Weights of a small mixture-of-experts language model, trained from scratch on English Wikipedia.
Experts: 64 experts in each of 9 layers, 64 GELU neurons an expert, 6 picks a token, a softmax router.
Below are experts of layer 4 (counted from 0) of a mixture-of-experts language model. Rows are named router (the router's row for the expert), up (a neuron's input weights, with its number) and show model dimensions 0-191. Each number is 128 + 24 x the weight over its row's rms, rounded and kept within 0 to 255. Numbers have three digits each.
After each expert's rows: "mostly gets" lists some tokens that are sent to it at least half of the time. This comes from a sample of Wikipedia text that the model never trained on.

# expert 15
router:104144148159119163102145176148126132134130132145133116159132107113118092171162125138103154163142128071143081125164113102160101117136116127142138140099143090166146130135188127118114152134168116145131122055107093159122163103139126129122130139136127081143149142139131138149115114185093124081132107112090134118108139115105123100137130152139142121109147099101121114080149115094122106111135094116128157150129178117112114133119163151110120109147090129093131129098116147135106094078095142148135143095131184110127138085124118111079144117152146157088166159161132167118147111134120143158
up0:108166152129124146164118134110095081169096158145149116118150150143107159121105137110114155153146080128122101098136130161115107113118076154178138133111135157173110146143156144125147135128114143148059124101109110146102152117110159131141096104176138120112084134115119140154140137128126112105092147154137144133100125118108167119164122154130150109159152131118124127104067136134125134092132146111133145171121129143134029083105152120087123075138120123112144127144128169130120150108089087145150111128135119112121167118123134134134122094104115163145127099091103147161118136142105139095
up1:073126112083117138135144093104150134153107116131116119131104096118121113148132134117119142123137140107126103156102102157156161126127125084137128131114088123163098106119164131090164174120120146103094136146136141089114132104152158149129097154174119096126119206097140151145087164125148080127140113111182088124118139122190130104125154131123131093110144129144133123108103131140148137117114100151154161135145096111139092108096131097099149161128130135106122115125120154123127145156097112143133141106137114113147184141134156088174159085129131173179172115084127129138107136092154153134
mostly gets: " million", " York", "–19", " Angeles", " cm", "′"

# expert 59
router:132145127139130130103167163119158092136148123164139112158138077145152104142136143139118141152134128098120094150152089093149119096151106111156172167113110108174081133176143117104104149119156125163129121109127074136100116091121148123120139157140143127151111151110139165113118134197105102110135114120127110108127153086125124132118092175128158087121152115119108110129139110122157120098100114153126138158090100101102085109141132175117112100123114084090100122129150165143110136103119118184123147107121122090164138114121128091105091099139145135105126136181129148100098110106112092158
up0:126109114121145088121142153115122103125108152142112142175149152122084154102124148125114167124140125107160094125129080115135109170119145115151107121076134095166109089084119111119122171142163145146126116126133162133156119106137182160143114118117131117181149121115113172136104141178142092107162100127132118139119099127144164112140141164130155144131155134119132074120107108107155156136119116114093136149098131113160122114105128074116162110111100091104105098133119151160095118117091134143120218107084138142126150078126107109107119112143121111103154110111151098121090162107127133124
up1:108136145150090078098155146144194084137130108130096149159132134134134087143133159155115136128129084133140108133165146157109115117120076146162148132124149104159124127096120120082110137163146089135123174126115144135116154156160172159122109149118165099113125159116145127114120162153141131119092094143132089132105145108130154116126144173135164107130158113134149121146124125102134143153140083120124131136122152119122136105119112136122099132123116140156095075130087129113122120095107132220134138086131152096139131110133147062116113125144128167085134092108127149073116128123155123158
mostly gets: " by", " at", " from", " with", " against", " on"

# expert 48
router:085155146144135155123120120105118095141122100147094081179165121175097099147140140129095117137138152112147077139157119133133109099113115106146145149117125087164120114125145107135127142127170099152128120094106085160128169120120125152131169167188130118141106124131154140140141148149100130098108108091118137117113155110155144112125088118156138154144135105120108095124150107079132080105122119125139124156089129114111115111121149124096132128103127096103084087121131142141116115122128152123132152129128199108171157115078157126096085084157135130091138133141179172110099146147111104134
up0:137112124128113124123122098117164074143135146194154105141143101110087110138170089118137111143133168133117134108144104125121122100113136093135094094114107128131128130180159133143132147138118168153127104115109126132101100109123140124125118138169122107141145123130123111138102156120063111129070123176093113107134140118115138107159095142119143121105156084094132109116155153173106135131081151158143155143116097117140100098123166129137135124108122179124101166085153103113127096117124150096149087102120099105122168068096143116083115131132172176149142116117128142131117184133138110108
up1:065104144110106078142092116132160156143133109110114110095122109168156136109172145155122128143138130105128127126130152138154162114133119123138113096113133106112110160142116095118048115092068117124099136133099106125131098103116104147084146155104111118142074125118129114154112145143107112127064172091134097146148118141132166127125114173134118108121135159137117127142121158094099126155141056117080111111169109118125100169111157142095096133167150143121107111125139116117139088134120161122093149135104101133136136161099154128139135135159127128143147131128085152088096152123134149116
mostly gets: " their", " his", " Preced", " %", "Personal", " its"

# expert 6
router:095148163154104144124136185103147097122120104120139110146167096122129100144142125159122161152135118094127117122153115100145117101155116100153144126112140142180126123159177151133085158133137107169115126058106079134119153102137168126116118140149132100161138125131121154149130136186089126087105108120100147113118143121103159088116140176120137108122145109105114103118164106080183145107138091129076164145118136108122128095100142134113119105151080123118155114118106144132122090101135137129136125112148163106146139099106122084083135107126144160131159168134139177139122141122100118157
up0:130107154110134101151120168104128127191108135133151137132178121156094131129201132135140110131122091074124160134126150121145146134108150111153098130108140157125112076156093128104121106095097130092126134111115127131134109110135133110086109097163134131124147160124093136114133128158132157111115140108131138132137093109156143077109122109161170128169122101104089107101092068152112123148130121125157173128133130165126131160147120139091117079133127135147103098165150149116143092095146127129108192071133148127157115114132157113140143133141130082119149099112127140092108117113172111162
up1:162158126159171094083108152113104125141152132116139145164185129145112149117168116151100122157141103120111135151157090131146082127128143126099180177103118130137123113194149054128130118133122152131094105131114125157095160144109091089113124113127119130107142136108150143133123160102097146116144116150092096094103142131142159114139097131124119154188122089105126111111149138118161162124122120128118090127135132115168083140091089130152140097173166120127122109142128178135137118149126136102132131130133163110159154095110133133108122127155123138126138138173073124117115133172089130113
mostly gets: " sq", " lb", " billion", ".1%", "sq", "●"

# expert 7
router:121136122169137128134137153093166106137122067172142101132161078134126105140132139128128146128119124106107089133188125121127114094123120096132111134116130124152116093153165130123101147159128132178108155075107073137127159141149162094095123169135127098163117146104127145121096120162107097109084104136124133139124142156113166099120096142129145124141122143127125118109144141053142134126125134140093182142083121107133105085087151130095121119117102103096149114103105158126139090107106144136142145128152171108147132108100157105093113123164155133163150148124158112092098154135114085134
up0:144134177104133121111108149122117091105120096129125147127106114123093116107132138118104120133132086132108110122141155138118129106125150098115130156147137120103136161172152101045139152129108145098135140100103102108102112124114108143199132106159153122174099149150098092149165139133082074119150121125147119131121118113142097144155125153131147178119146155082137170114135094125132120097098115101122097128136062114099137153095159124142091138130149134130112134103108159135168133093112107129124159104147120106117113133115119091123070165096133122119084130122121119144153089151155102181
up1:107094094116116092157155126120156151145125135154111122095148179133127117150141105133110097121128117131134106160100092135162055141135129138166074102141158130142106087094180137093096126134138112141115089127089108161113122114164125121106173115139136126145158090106151115080107117138113127132141129130118151112134111121112086120089130157137104117144122112156119110175164123136118143126136135112133149084124110111132089147137089146158125145121086156163099146129093117109176124113092132146126146142080138077161142127101113077093139129172110112116177182120148128110149126116133125133
mostly gets: "year", " Clade", "hylum", "right", "second", "Repealed"

# expert 8
router:141133140157125132123144143133124100137192129130132117146155128196129105155147145156117144136141146104140123134133113093135124087103115096170155179083107106136077134145147117088086107126161122154134158116113073151087132109132133142095120140120164101162117154076149176092131116169092104085130129110101093128140139119103131108141113157150149098104158096111148100117133103104132149115100121118111161138131106101099073135109149155113134095096135097118125095128140178127134116107071141173111142088120135087135143107123123087126083124139136146123132120139114135130122150127170114144
up0:114120132161071125118152127090132107120115098150131100133123085124138097129156123140129099094119112114133144122114156149135106127172135111141135121108105159123129144110107179080114126116142129158167089072142147125085129154094108146125152143137086163147091108130144175108170123119105114117109082081140093117141138117155142114145106099128120143097102120137116096110109133134133134079116138107164145147149153165094152150121156155071107095146125143151138127082121141112167085116085130172092159143145148114153154069114169123122120115129104142156139128146115139079153096129122138108
up1:139122152132151139121112183146145140143109149112105134143175105135134117103072086134139103156156139122125121113125135132122116165173135125123144163133121127125142090110115093098113122169177144124102156133123120130115172112143146078135084168118151121137129098142186084092131169146100103132141104137081124120110130149129121144154136122113127100128163078157139140112136118133135137123127137179123127105121123155119170104142109130114135139184112212110097127107130147098110122100118120125150123121108129095204155104117133128115101142123138163088138135164116152134122181158110144167
mostly gets: " on", " from", " after", " into", " over", " between"

# expert 37
router:078135173162104148116126132126146102144148090145133090135146110103066106146145142179080157177123134096142054125142134100125101104107126139172144156098153116155100117138148136095130131159134124154100163074130111148114132106134151139103119127126138128173124152139156136127124126195094104084138096126128116117120121122098128125121149141150129130129174106114120131090133121083134145111126087101125147141156164146148136146120134156126136132103071118123073106111173153144113113138139136169128145114110170118148155077147133094105132110162132155115147139143160133141146125155153139137
up0:137179100140158153141165110138115130144136088113122134125138080163122130132129172171110139127115072112130093155106134160145117163116127128093118171124145113114151103129153115164157111155151101081136117141086107137098157122173118124123136133160104150135186124114106127167118136111155116106139149091117073121117113127140148134131101140106108129123126101090123158101119120129129093164122125115086132167110095138135116143100122104101148145135121195091111135106136165068105148138080118172097149120123138135167133134120148111099143158092152126117126070110152141164148156140147112148
up1:127107106094086109100143115145094103126152149133145103123126153110124140095125125138086109110129113124130112124154076111163126077163108128147114151085140125141120144124136119086102107121105104156139132114106167171106105096171132153120145116089145165066075131121110137147148111194107079097148110132146089088142107124110134131167108152130142102119148148118159081112104157140133116141135081111143120103118103130146126118135128120105126108175112096143141121101160145121092099169148129147132143137129109150103120130139188089144097137150113125144129151112113093090118122090160159088
mostly gets: "'", " 2016", " 2019", " 2008", "’", " 2010"

# expert 53
router:106147133140134134127139144148147094098146108122140116157155100144101110151115122173089142150148116117134084138173130095174111108139103102174135168108128092166129094112169108111107138163148107166109139104094124162116176092124144112157142156120113150146103158128149128121120112183098122079097100112123141107077127142112133103134119148136137150112146119132113131100144131093130105109126086130112117152109156087137111124096138131100124098144122134072130132072141170111105098118077126122112136100123212123125146105139126097150118113177144142142169137168130144120136134162118111127
up0:147119127119132169120103139139154124147122117168131103107148102150110138138107156127085154118118118120119154113116091147137081100096112106169126146100107121132147125143099147129142141182087128151103119109121122120151150093149184134135173161164123100168096112135146197147088151148121122125110088107129138172122127141121156126130124165182150112165152136116107098127090107096120116075117097102169110155143135106147111123110145161124121119093113109143077097149117107111097149157163155138091147110079115156134104144117156108129116145119116121093143120087121147125108179143104094112
up1:092117129146121170035118155101128134124112155095119099114139135111115079146125097152110108165164120122113115123180150116158115106137139174149151134128151072116126149141141133129111121141124149114146161087089129130117112084112101166111128130133187116107146150139111135170121161128127120118168107123090097118119129112106117098163136170126121124151183136114088102102157099141133092116123125095117130148102168123120113131078121123121103116123127119119087120130126098112107102118115134115133176120134193107138143063109103108108147130140148134104121126109137166148141123109171145158
mostly gets: "8", " %", "7", "5", "3", "\","

# expert 16
router:127146147142120129134153154110153072128131086115145123155145113111121082166151131155113165138151131071149105135155121124131113109121120127137110154112146136150114133125153123111090134156158098167108094063107090132133133127137157132093126148139118096175151150158141148129136134194101124096125122115100104101108172089122147088137140154127133105112128110095121122097143113026163110107119092125126151135109141144105129128125165133131101087144100129138110120104140144168131125108100128139105162119136202117134134112132169120092127127155152150129147140138129167107130115114149110173
up0:123156129169133090096117130135110151142128157140111050184148136137130109116113165104108081182131161110138119118116103102140126116129128133116125145119161120132124096183136107103112105133107170118137122139151139118114104138119114118158142134173145158173136092124102103140091098113091095113149124063133124121166122117127139112141089131143160158125185119111170134120129150120129105111144124099098098163132117124115141137095148120098178139147146146111112154125122123172171127150150108136140123159133098095093119140131111103105104134152145089133146164123116068082100131156140094095
up1:118161167106091090119171135135180136105120138138134103126115118141127123103152095150129114113144123095126106083131098086156178119101105134119136112096136144137140099111177113103094133141090144138155138117067142139126158111128110094121148119180121131128131134130121133069141118135105094117106138051130128097128108114091139126142109108152116101165159132115120151100132131103132075117157160158128151124140085125120141110151174148136109135137125124121159139069191123120108128128092122106139128060102162160110137100074124109119119142142150120111144125136153129131114098149129091138
mostly gets: "A", "I", "L", "J", " J", " Ko"

# expert 33
router:114134148169120124139175139102186127141130091168155137136161105109101120173190128152117130153141146120145087127137108116131063104115123111146165125118142091147092098124166108133104135158144096128089129129100098186126139129157169139110140152161125123153110144101142163112111133156104129092092113123108123105106155138120164140104141134126140130172130101137098117088116096067161119113119125139123157140102148124150108125130137139111112100124080105113139094094132137141118093113119149149142134143143122116154150121120161087111104089142167116118169153187165118103116160142134112159
up0:136137127139115130127091099084171111124113112138150145146160127137092133142113160106062125149147155123178125125112092137146146121090159185144125127095156127130127122131131086105107119105132142129116135148149127136106147152118176135152159113165130131130118145123142141085060118130165155111166103110166127100142141136125103088136169186149128148139134150159148161142092063138124131159109130158107156149097154118123135107136142084128154120129115130140124141148132126119128138124136113090115159120065126108175105116128120108080073118140097123086134106105162125141106108080136096122
up1:142106143125115134087079126087133103128108147069105097161116133140133128137129155114060143152159183124114110108128138159137151116172132162133139128143144144116156143153109162112144124131126149142109133127134106100118105123109143149149130091087142131115149147136108101099148136146121121112119142091155112147128135084052130121134115118104149116063157130139119088152114140148195098066099072091090126157166121136134120123130169101139142079151105167135124135154095093114111142106129122107146127129145125090124143142153098135104118133120099118129124122076105148158131099117114102118
mostly gets: "|", "In", "|---|---|", ".\"", "\n", "Population"

# expert 3
router:125144127171101127130115151087155112141108086159123094128151120128124107129142114149124173130134112087105114134116132141121118106101132083136109128117108148164129095143154131140093138147112102193112166121105089126130127134143152115094125180129115084168115157095159145123100132160106100088109107148104118115115158146089150123142106149109165104130141124110130130121145124073143139132134117120091175155102166102141127108105149130113113118110108078116126102118119121106091103128084156154146122107144183110136143100064182102120122137172156157129154138119159119091100130149097081122
up0:138135141127112130149123096075129127165158144162143126152106130134078102085127137091165125140096112119161152086144140135093094133131118118134133140084125136149161120154133112138104127140117135108096119159099132127097197103128144132134158102121135153139097119149102105098110161127152115130071133141120131103141144112095128149125112127150105128126139125112164123142103139105106087138107060115125169158145117065159133083109119157131096156104114103112116149126145166137098133109093099125180101097183149076173128152127136107134098111138130136116120133124142130110143128177130072158
up1:124132108122109131128119126143171168132126124172123104142166087142090138135163168163131144153114123074135114173132080136093152130087090146132122146122167111111094164160169107140145175141170138160150159142118143125160141143132156124123180158132117091124112161067102139080129114133105162120115125139128095107105171134103178133143144142165120126149120094123116134151107125125122140126110088161093107130083137137139123139104126133108120139132114133129153134101146123161091119134146136105137138149130117160129131132148198136147180159159143122125104122181121141112150102112140150176
mostly gets: "ucci", " Coordinates", "pp", "com", "st", "ig"

# expert 19
router:100160175121122139105156169152141109171159130150121134154133128106142098164139161145131168150155121075189121135141118088146103120138121121139151141116146101170138106130149129081114136141153099134137135086097106153121136102153132124085144137134142075152124156131135171095127146186089121106113122106096113111129140111105145100145110151148166111131168101105133098112130106073138142102142107129120127145126193120109094135121155147116090104133082116120123099113162131121114101093138146163112155101123186120143150103113131089074130120140135164093142131156121142128118124125142126159
up0:134131095136116161124114152109113117101126173110109089155118104111136138086167123104098146129138109122114140140162127144131134135134153141142095121161144143146163169132113144139166128127174110157092103117149070142125111160102136111154130095138103127142141097113138139152170134114134112139054140161114113148084150163156104124125134111141123128120140099150120099107149118129169087113090111084089129125121091133131092126136162085086147123093140146118072150123100123120133147147098122139129131127135064077141105155098101132152142097169167101124144187083139151129126122135131149098
up1:095150176108151094111157134112136126153134109121130119132124130150119129100169166117103152127132133111182132132096165135125148134119159141168128144140131145158101138115127119114127119115125121102103135121114133148109116105143067150099112084146131137180097150147106123079196109170067138100135155100131150093093129127136137161142135129160122148176144136107099121116093120123173106087093128102108136076155136132066138104153162123151121149124144157089096111151159104156143101128121125126129120119149118136117158143116128108141126088114136149103125146137130192104073125125176123131
mostly gets: " Al", " George", " La", " John", " San", " J"

# expert 50
router:098156146172135158109136141114164107126137136148101090162156136194107119134151162114127122152143136116139076115142111144135086126126083135139147127120148052150096111142125123116124152150148114123098127090132095167117154114139152119095120171141132100123102126085154131113103152155112127096122096106130127104098127117113151098116111121159126126145153116126102105109152118102137091087137141129092142146099160105136099087130167137119131113103075114113104101107135130132116123111089141135116179116138169109172137121075137123080083112152148136104146165145160164090114154141130088127
up0:155137112119117122151061161142135127154129129114091108126185113172136104147109078130128132133154144098136121155109088124140139138200134173115166143107102133145085166132120131170120117105154133110129134130103109129092097126092132137132082141154171131112147107149137139150069133150154105098134166122101168132139121163100148126092097121121119122110081182129131103142126136144144140117123147127065128107144107132142112127139122100123152119147144088123162098112118132143131145127109115149174137095155128143162128096105104135129158078109131123160133181153162122096100117132121165149
up1:093091102156173184100110115149163097119110104107152163134207084124122114115172119121123117123144161084155150140085128118117138090111162118086151148149161133124111150094109130131134145137128130151135078163141124150114102134122180166127115122106149158094108102132084146111166142144113117128141133088117111104072140143113127097150114132149113089127182101121125117122140096125110115094127088114122147114128101103068127119117180136123155104130128183135154157092120112142150135147173140159110112114111114111147151147148110140138132135133141142144142147172120139137145133108135148113
mostly gets: " Total", "See", " Preced", "Personal", " Coordinates", " %"

# expert 39
router:119155143142096170121163149143149129155160112123114109125122118107082104172170133132131138171127098125152096132147103117145092101109099104144159126150120085165107084130178135116110154147154109142104116126098095178109146108161140119087147135172134117146123169079142170096101112157115122095123092105103122146115118126087137116118117155130147127175125114121116084110118127039152101118125112146117156170092136119134115107118132136103098100139099102110129120097129125135092107106143133149142139128144132108133147094125170118123107089165141147101178145168140154140130137158123125146
up0:138126118156087140107122121121133112137141140118119068164172108148112105146145164127137129116086149108143159134126101092168187110121141114129151124118188125082168182154147185101101127161084154127132128148109118090124105145151153124111135112130138128124130088129112109135149115138137104133115157071140179097118120136182141141137137133127169131085161108115132090117116092102144100135115098150101098109109132134108167154125136106115130072127134154148109118086133135084124119124140130101113116065117117120147106139141120114147107155125109121113116143094125113143125125080123066144
up1:129143130129119105082102158103125116160185101132137122132143110108131126165154099134124142116163144123140149113098168127143123139117155118083143124105125142177129122127144128114079146117110138151153101103130135169111126073116118136123109143144117106125084151155136147127124129140062152122141121067105120125148135099149195113143075098138139146127111147104121124137135155119134191087114062153139127111134143127109121112141119163132116093120131106124142113136152148122121115143129116112101142111114164124134171149092132129120130145132184140120084135147135094129060078144151184179
mostly gets: "|", "In", " Binomi", "|---|---|", "\n", "|---|"

# expert 14
router:082124158162120124123131165142128132124158132146132125176129110151114120159148180143108141151115137097142072113161086099134115101127104102146151122093123075182117123151141110090111135119152114147133148083099097159126163099148135138100131148140145089164134141082127162130111106181091125089126086138127126108115150120122155091122098147125136102129132122107124099093160102084120134112157118126101161133119183098126097116101146176106125106119117082116146119087121150128108120063082123155120130118135169121138162095112137119103150128123143163107129131156123152115134133114125094147
up0:115144175137102111106173146119140104120143144199106109131148099129124135141173134174124132142142127136150125154165080099156107124143089100112161116113109145104106119162101081152124099133165126114131137105113091129112136163124121136124136129146149127136136177096154166117106151166143124121089075100120117111103167099147145153136094132124129181119138137113157129145114109118135134151113100097123143130099093086103099128111116146091089061160115120107127135152095162177117110132112128177133128118129140082127145130078165113100118105124155148115151112113167151099098131127127135153
up1:124137172159093137091113174140154114103126157134095136124139149140063143099150148135071126126107112105101142142184119135128159123139166107138106139127128155133129138128173121099111135124105098120070170184122132153123157092108099161136095153135130144157090155124097174175121149138104128115159094131158117094100127121126149105133134149139149139145113106125146162132122134135116130180147119158147117130134140127113175132145120129133162163116146134123133129144145102104107119061142107124069122145140134168131113088137121129140127171114138136132157082164150079096112096116114144151
mostly gets: " York", " Angeles", " Lemmon", " California", " Carolina", " Italy"

# expert 21
router:095146173145130116096169152150162089116148133133128128189152114123140101178146146131106163129158128099180097132126106100129117117147100128135146138123147123169129113145145139094097134131162068165142139084108085150123135110162129124103120134147151086155135144128142164118108146174097122082092140121076141107107161124119139093113143145121135133120159107105128108126143103035156149098111096129111154157116162116101106123125159152133102103115078130113143115111143135133120101109144117136114137120115178127147142109115111094104137101140146156080135129161112149154150123130131129154
up0:118139092152117132113138109106152122149133106141124116138148121160133079090121147154084134163121114136141118107132123132103122140151101143115134154134080097103097100120118060148127137138173136169072134112123134117104156145149123111132109126133130154143119151139175112128094157122103137082106087115134113133104153147096103106144088139119144122148135107088135116100075132125119143144103053144155152158127098145132090149130123134129144107156115126089138074135150146150169118102085151167111129148138158138121145108108199106103137111131112162163118152120123158125061106155129134110
up1:133116118109164119147070127140142163142109118129142124130180172120106131134167119120132085205119103128146099135115112136138133132098108132128160121080134156151115126137146124089158119149116113098114169135121092131136146102117121094111152134132147115080097141102131141125115118137119110124151108075113123100087149066152174101128084142120163139111129084137141096076125116136153158062158128102128107121127147179134101111173127203109146137107139134110159144130154156080145120111119126145103111117157125124146120128116128122099124134130123109143137096120091142113133124144157099087
mostly gets: " La", " El", " John", " Richard", " Du", " Mark"

# expert 12
router:155163125147125133126127137105128092104130121112128110145143131199121101150169122167113159137153131097128109123173114084153111111114124130130130160119144100163107125166156107112082142147161134144118143129129078140102139116147134111133154141102168111139097163086131153105119148149134121090159116122097081103109143116113130092109120155153174102140153096116108090134127095094144125110124114123082129135094117088110090111130143161113128104096122106102124089123147157141098132116039139161141135097127126069128144111121117115119074140143174150101124126140148138139102139135158133174
up0:127150121165117143143120138139124113114121140144120124155127111119105102198111101110120121110105140108156142141206117112111136100148155158151117121133158131120090136138156104118109138125124149118165102126127115098123124177161162136122099148160153070160127127102156109171153159149140121130134136106152183151128110167117175146079157120140123138126153144110145178143130136118125107160141156134121090130129140116165168117114125117125089148115086125059142129080112108147071130078114154130112130099176123151131124150093126120116118125140087096100137103118174113153115133160147149138
up1:122145111122147123148148111136115118142112143115051131095129141128127110173129116101129143113117114110144141138129095120104160104126147135127122151113092140136086102070162086118106150151140181151135130139144109129109156149131112091142060123100112136149134157136153085109127113142088153102158114096166136115174126105093114082124090140138110138140149127152135109151132124116128118133118125168104190131146142162139119129152103101116151117180125174090148118109143130146093140086126117126144135122141152084118177090128145130141120139156047100154145138104122115144118110179132101118
mostly gets: " on", " with", " after", " into", " between", " against"

# expert 55
router:097146122148122153135144147141146120155139130153118111129153141142113127127129146129135123167154103117129089136142110134117114108130082106145171131118143073164120108121156087119109120152182113140093148066130085161115139124141161125106139162159142099113115158090173139118104139173137150118118113116096120095118166120098147103143120149160162113158165124128094112113143108101162085121117129156130131168098111095134113077128123128099126114123092088126121126131142122114106111121157166149115172120125171134143152119063196120109098126116141159093113130153160171118114183154136106137
up0:127103157086098175130148130107166148135143106158112123122134146133137090119135181131088117107124169095105164144132079134145121106110102132143104156132148146155073114142146097125164176145118139119188132141115149120123122102186074113141138101160149132158114131123128125131125139138178113114131170103145141118145169115103112077180133119155116154131096095122168147173128125128137102121101111101135116155118129122140152133097152167139137117086128144121131133155127127152129123135129136102111158092105111103097108128136109120115115181104107150098138137088182137110128111113175182135
up1:135146121110132121130128122110143122142101120136127142146156096099154122142157121134113138129163100096184132160140133101143101130173130110140127136099093118114060134123116095104118160133151074103116163145141098112108119130115119137128090125077150114146141190114127141152147167150090092124081168111064116128120188145145148126144076109132130086147125069136149122084139116124112145143116098138107148152130120092126119098117117114089087124143112146089106135130122112143161143103143082156112136103121121137162161145108123099123144098123176162130133127086144132138094150135135113172
mostly gets: " the", "See", "The", "Personal", " Preced", " Succeed"

# expert 52
router:098164136122102153128140173144145149096144141111150105121156111135123096151137125141100150176146136107150065129143111119165114105162115126153147158090125118191123123140145148130103167111141077151126132089114100144128166121127138122143136142130140122141109142109136164116135138187094129095112140106104131116110167136129107110109118159116111134140140127116083101116158088057173089108142117147093127181121188087136109105109135120110133098152075127110118139119140139154134121126107131144123140132112177087159148109098114094127133105131157164116153160177135147122127146116144119169
up0:132171156129120091117168115128142124148151114114142105107170104129111119174164119115107126124216110107136121151106122072155132124104119121195132113129137120156105131130121146111122087123134118177092115132124114123116141116183117088090109194115162138153105165096139140135137168135142124108131118150123104137117139087125122120132104131130163124134149127077104126116130099091119144106144090099128146135098128122152129101140100141131103097105071128105069136121146142088125132145117142158145137117149154126105162140082165110138123133152126166135097161122161138109133122149181133165
up1:151165147151086099145120120144093155090083142134113125154159129155120112093111101106108125107144179146122086158114133117163100102165121181145161116095151128122134146111157107112126103178078099132146108108071115143094152152151121182144134156126132162106090169085115132137110155130120114115138128150123107106120153167148122138124108116138121104105152163156130138137127133074142136089115136154083110128124145093123116100117134115153144156095130160102122125123104180083154140119104143119149120121141127108153118146106127136110098091160095099125153157151166086130099139147151113155
mostly gets: " Total", "8", "7", "3", "5", "6"

# expert 41
router:128154140127099155103144138118170114153125125114107103135151087130147108128140128159098167189160134132180067180147113113146111116124114127134175170119147108157088119136141114105094132147154138149099153123123141185119118108167154133088154107154143120127131126143129137107120115169136131076136083106125114081132131111110122057147114131118162127132161097121122118126128086098153099093139111144111103147121144118121120110114141135082119103136104093112115110118155130126084123118112158136098145096114133127118149119082150123088100138145145158079178168144126149105128157127168108131
up0:127123144170162134127086127151130114130122154136137135127088116130147114112124128120150095125105128132139137128121147141117111132173114097153119091132137095136148123085168136112127140175145146146133070114121119100128136132130155115111116112107153122140147164146088114129056141110128092135069080139153051117114162132115091201080160173137146062185100169151079138147138136132114135150135126149108178127118134132142107121113147126141108155125134122144113148126124128097135146102106086128137117113157126127111113119186145126145115103110128161133130117106093137131128087140113089112
up1:114094163146175121122135090118151142122118237168127167126147122138105125115139131092170149124131114137108120114132108165124138075123110128149134104114150154104096124138088085110096128134134108129088149137105118177083139143130128116139120130081124130109082106124122147112104121133139102132144169138157103121144113167134115122128126140143149074054110123122127100091087133121148125141132132105128166143114153122126123098111136127121159136125143113146088130107113148059103126146139138136101153127150127137151167139158151124159109093156162126144126110123158131101077128118144076131
mostly gets: "==", "===", "---|---|---|---|", " ==", "|", "===="

# expert 1
router:128170159143145112121134144096177072148112087169128087116190128152116101129138121163137142145126115073094098119136120126126119101141107145137116136105142147137116123162152115111075148138123122140099161080097096140137151140135144097122138164158137118164129148156144125126136125184065133094131082088116083117121158113109152122106107156111136131140107121122124131134149135101150121095112100137084159162122156106137143088098133127142123093156129124121151098119159128107092078109116154113150128132130186122130134084080143086095095134171134153136140149144133116119115116140118123147
up0:134136135169126120114114100142166157148128099147139086137137102121145091137116166136134103172123102128167125127101135112151132138080137123109108121133137133171178148159123106139115165154099110132121128141118084157127110102106096128121155133103130113115101098121119134125138141135104125121140140114109127114117128137133181090132134101127143093147140133147074158083101157111101097144168129113146104134173142136121133162114174151079124163103090094112094157106097165105128108140101170143136100144130127140155134171109133126119124144177146106122088115186125084097130110189152068132
up1:140116122149162111099147115138131139093169104126096133140141116108102126105169144119118129132162153119119135130174107136093099140142137141114150109104139131152126131126113122113121141129126117144129097186125095125122161163134099096090140106168135125142138148120106161125100162121120140118095078111103125125154152104096125100184125108122154097143122109108094106127072131105124105148098105160117107161143121150107099150069129108133115112124130112119112137135185119092111073123171136135072130123134181177121112106188157102118131120139082108118097147148109123069148111166164102114
mostly gets: " Clade", "ment", "ven", "sq", "ence", " but"

# expert 31
router:096119159145077134105141126107141137118140134173093110151158084143094085124136145136095146124127128101127062141134111113131082104115091121157119121089111077139102112160116103083088163140110088129134160065069098144132147105162148111123132145123135086126137146114162126120106147149112085105094117117108115111105137105096149096117114133154128105180145131091123102092151110075140081116125127160118151131106121113102112145121124161107118094110111097114106117103127156102091104116138145161109148104157164115120134113120142138116125113135157144111135147147150151099118134165138091133
up0:151144172119148107161134110122168146117185116149096123113170126097132129122161125125095124141139167153151069123129131125128127110095112160104144126130139117154119106084137184104102094101136136139108102083134120131077142119134140106129109116164102162139110092070156119088104110145102140112107117123119165142118131139170140125112116129102096134155150140167166121163105122081147134149125153133105136142082143090139127142086152154082156115101084134104132135163144137107113147077118132104143100144115116142149124105137130105120102114119133146096130134188135111076081154097130139123
up1:149119118194112150125151136111124136120132146125129123112146093144116135143111147138115140135136108150123123157091145130126200124130080148093126134144134102130099128144090119147118114130158140108133136103180144166081140107138169084133102140120096121119162142095131145150122153134123087139132116104119138139140110132144162139173125130143144125091083163118097140130085111140149117126162097133124153136106107146138137145139138116097122100068101132072098112117144148092145089101142103136075151123145109086179128093125085109137105137121118104125143188140123161108157178164183107120
mostly gets: "The", " the", " its", " The", " original", " same"